From a checkpoint of a small mixture-of-experts model trained on Wikipedia.
Training: a variant of Adam for the experts, 6398 steps.
Below are experts of layer 5 (counted from 0) of a mixture-of-experts language model. Rows are named router (the router's row for the expert) and show model dimensions 0-95. Each number is 128 + 24 x the weight over its row's rms, rounded and kept within 0 to 255.
Before each expert's rows: "gets" lists some tokens that make up at least twice as much of what it gets as of all text. This comes from a sample of Wikipedia text that the model never trained on. Tokens count by the router's weight.

# expert 62
gets: " in", " with", " and", " of", " as", " from"
router [131 148 132 139  72 138  97  89  70 144 169 134 124 160 115 134 122 127 185 171 134 126 133 123  99 143 114 122 136 141  93 170 148 101 125 143 131 161 125 123 152 128  91 128 175  92 153 106  97 121  94 149 106 139 152 107 162 134 119 136 127 112 144  93 156 120 134 167 109 138  98 116 112 111 136 186 128 145 124 113 110 133 121 158 136 154  94  94 116  90 152 155 113 139 139 127]

# expert 54
gets: " the", " a", " first", " his", " their", " its"
router [143 155 122 146  86 142 132 131 138 112 111 140 132 136 117 121 111 124 146 152 139 111 114 152 115 123 132 147 137 103 186 132 146 103 100 133 118 109 143  97 112 121 175 129 159 149 139 137 166 145  96 104  92 152 148 160 134 107 116 126  84  96  94  94 140 128 163 123 170 109 164 135 141 111 157 115 158  78 153 118  89 151 157 101  92 139 103 104 144 113  84  84 127 124 145 178]

# expert 37
gets: " the", " that", " this", " same", " a", " which"
router [130 126 125 145  78 118 104 121 120 148  89 179 154 143 104  78 161 122 153 120  97 109 134 129 111 104 135 158 154 146 149  87 142 126 139 145 124 136 145 129 163 177 119 130 135 130 108 150 178 126 126 134 119 125 129 150 152 115 119 167 122 134  95 108 119 124 149 131 176 148 133 100 152 157 149 145 101 127 122  90 135 126 119 141 107 186 142 124  91 128  75 108 173 128 128 186]

# expert 49
gets: "-", "|", " |", ":", ".", ";"
router [171 135 198 115 129 160 146 144 104 119 149 140 154 157 124  99 130 141 109 100 161 143 107 138 124 120 146 117 139 159 137 123 142 112 129 163 131 136  93 118 148 102 178 140 119 147 116 120 127 153 114 150 163  90 139  85 112  92 128  76 147 115  98 186 106 135 103 152 183 102  90 147 101 150  82 143 123 147 132 134 114 116 124 156 127 112 152 104  94 133 136 127 112 131 113 141]

# expert 9
gets: ".", "-", "/", ")", ";", " ."
router [ 97 148 119 129 138 142 103 104 103  98 133 148 131 110 130 168 149 134 136 109 166 128 147 126 111 108 123 102 154 101 102 132  97 115 122 101 128 153 107 181 173 117 146 110 103 118 131 111  92 159  97  98 139 167 159  78 136  67  97  98 121 148 131 125 122 148 115 135 108 171 107  79 158 133 102 111 161  89 128 180 159 122 114 131 140 128 102 129 133 123 171 110 132 127 149 126]

# expert 36
gets: " the", " The", "The", " a", " A", " an"
router [161 144 154 165 103 125 105 100 155  81 134 115 168 156 112 113 134 139 108 126 117 100  95 144 123  98 141 166 139 147 177 124 148 146  98 122 162 110 122 141 115  95 103 133 148  95 128 119 154 155 133  93 106 175 139 107 146 117 157 146 146 146 169 170 135 144 100  91 141 138 107  88 129 152 151  90 119 104 134 107 155 124 126 113 147 111 115  98  98 102 173 141 132 125 102 170]

# expert 61
gets: " of", " in", " to", " for", " on", " by"
router [ 97 122 128 137 134  98 129 140 119  79 158  95 139 138 110  97 156  86 108 146  92  94 143 126 125 126 144  80 145  92  98 188 145 117 118 151 153 126 130 143 139 123 156 107 174 131 125  89  77 145 123 157  87 105 142  72 100 147 139 171 153 137 153 114 144 144 118 125 159 102 107  97 138 165 113  89 148 146  96 140 117 121 124 119 106 154 125 123 124 128 106 148 137 119 137 125]

# expert 47
gets: "op", "or", "ip", "an", "is", "ic"
router [120 100 123 115 158 126 174 137 106 148 127 131 137  64 143 106 137 144 108  74  91 118 150 114 136 149 103 128  81  79  88 127 128 142 117 156 134 165 119  80 117 105 154 139 112  91 130 148 144 142 129 157 135 105  90 138 139 106 131 153 133 104 152 144 172  85 123 117  98 106 151 108 103 105 118 143 105 120 143 163 120 128 140 135  83 116 111 129  90 144 115 122 167 145  95 104]

# expert 60
gets: " to", " in", " of", " on", " for", " from"
router [112 116 100 115 166 113 166 137 114 113 143 155 139 131 123 107 125  80 129 136  98 112 165 110  85 121 120  81 155 111 112 134 140 113 138 167 145 130 133 147 140 151 161 102 155 118 129 121 125 110  79 146 106 155 128 126 134 159 137 214 116 131 112  80 145 129 174 148 163 115  89 134 149 147 119 121 175 129 120 109  85  92 119 149  91 150 137 131 109  99 106 126 126 116 133 132]

# expert 39
gets: "\n", ".", " |", ").", "\".", "=="
router [132 122 193 129 139 100 138 156 129 148 101 125 128 119 143 123 124  72 128 125 158 148 116 158  88 125 148  84 163 140  95 148 141 131 140 103 162 151 113 107 135 127 144 157  73 151 143 123 124 130 100  98 156 120 120 142 123 121 125  89 140 123 130  88 118 113 129 138 185 148 109  86 113  87 134 123 115  95  98 136 123  90 133 111 162 144 109  98 130  96 126 128 148 106  87  77]

# expert 59
gets: "ed", "ing", "al", "ic", "ated", "ent"
router [ 99  99  85 111 119 141 168 157 121 127 108 105 120 128 134 159 107  84 134 120 137 116 137  88 170 137 111 108 115 122 140 155 136 100  59 136 113 174 104 102 101  90 133  96 128 122 128 128 150 108 160 144 131 128 135 148 120 135 126 138  82 127 107 118 150 140 161 135 116 140 135 105  66 121 123 178 111 120 131 116 135 121 129 120  72 129 116 138  78 168 109  90 160 146 111 111]

# expert 51
gets: " the", " United", " New", " War", " The", " St"
router [109 108 156 155  92 108 111  76 109 125 117 119 128  87 170  82 152 124 149 129 116 107 128  99 146  68 137 157 147 154 103  78 157 119 138 177  87 129 140 148 141 124 130 130 114 160 117 112 173 123 141  88  96 128 123  71 145  71 135 129 141 127 141 144 183 117 163 133 123 141 123 120 141 151 141 137 140 103 140 146 125 135  95 105 133 123 148 135 144 102 137 137 144 131 127 154]

# expert 30
gets: " \"", "|", "2", " |", ":", "."
router [130 145 148 156 118 167 148 139 140 128 152 119 157 179 110 143 151 100 104 129 107 110 146 116  92  97 136 126 124 143 171 112 110 125  82  92 136 165  94 177 154 153 123 136 116 139 158 116 137 140 148 114 122 131 183 142 129 118 136 111 138 107 135 136  91 153 131 128 155 102 139 122  59 106 119 107 174 111  97 179 103 116 112 136 158 102 137 124  92 128 101 139 128 113 109 167]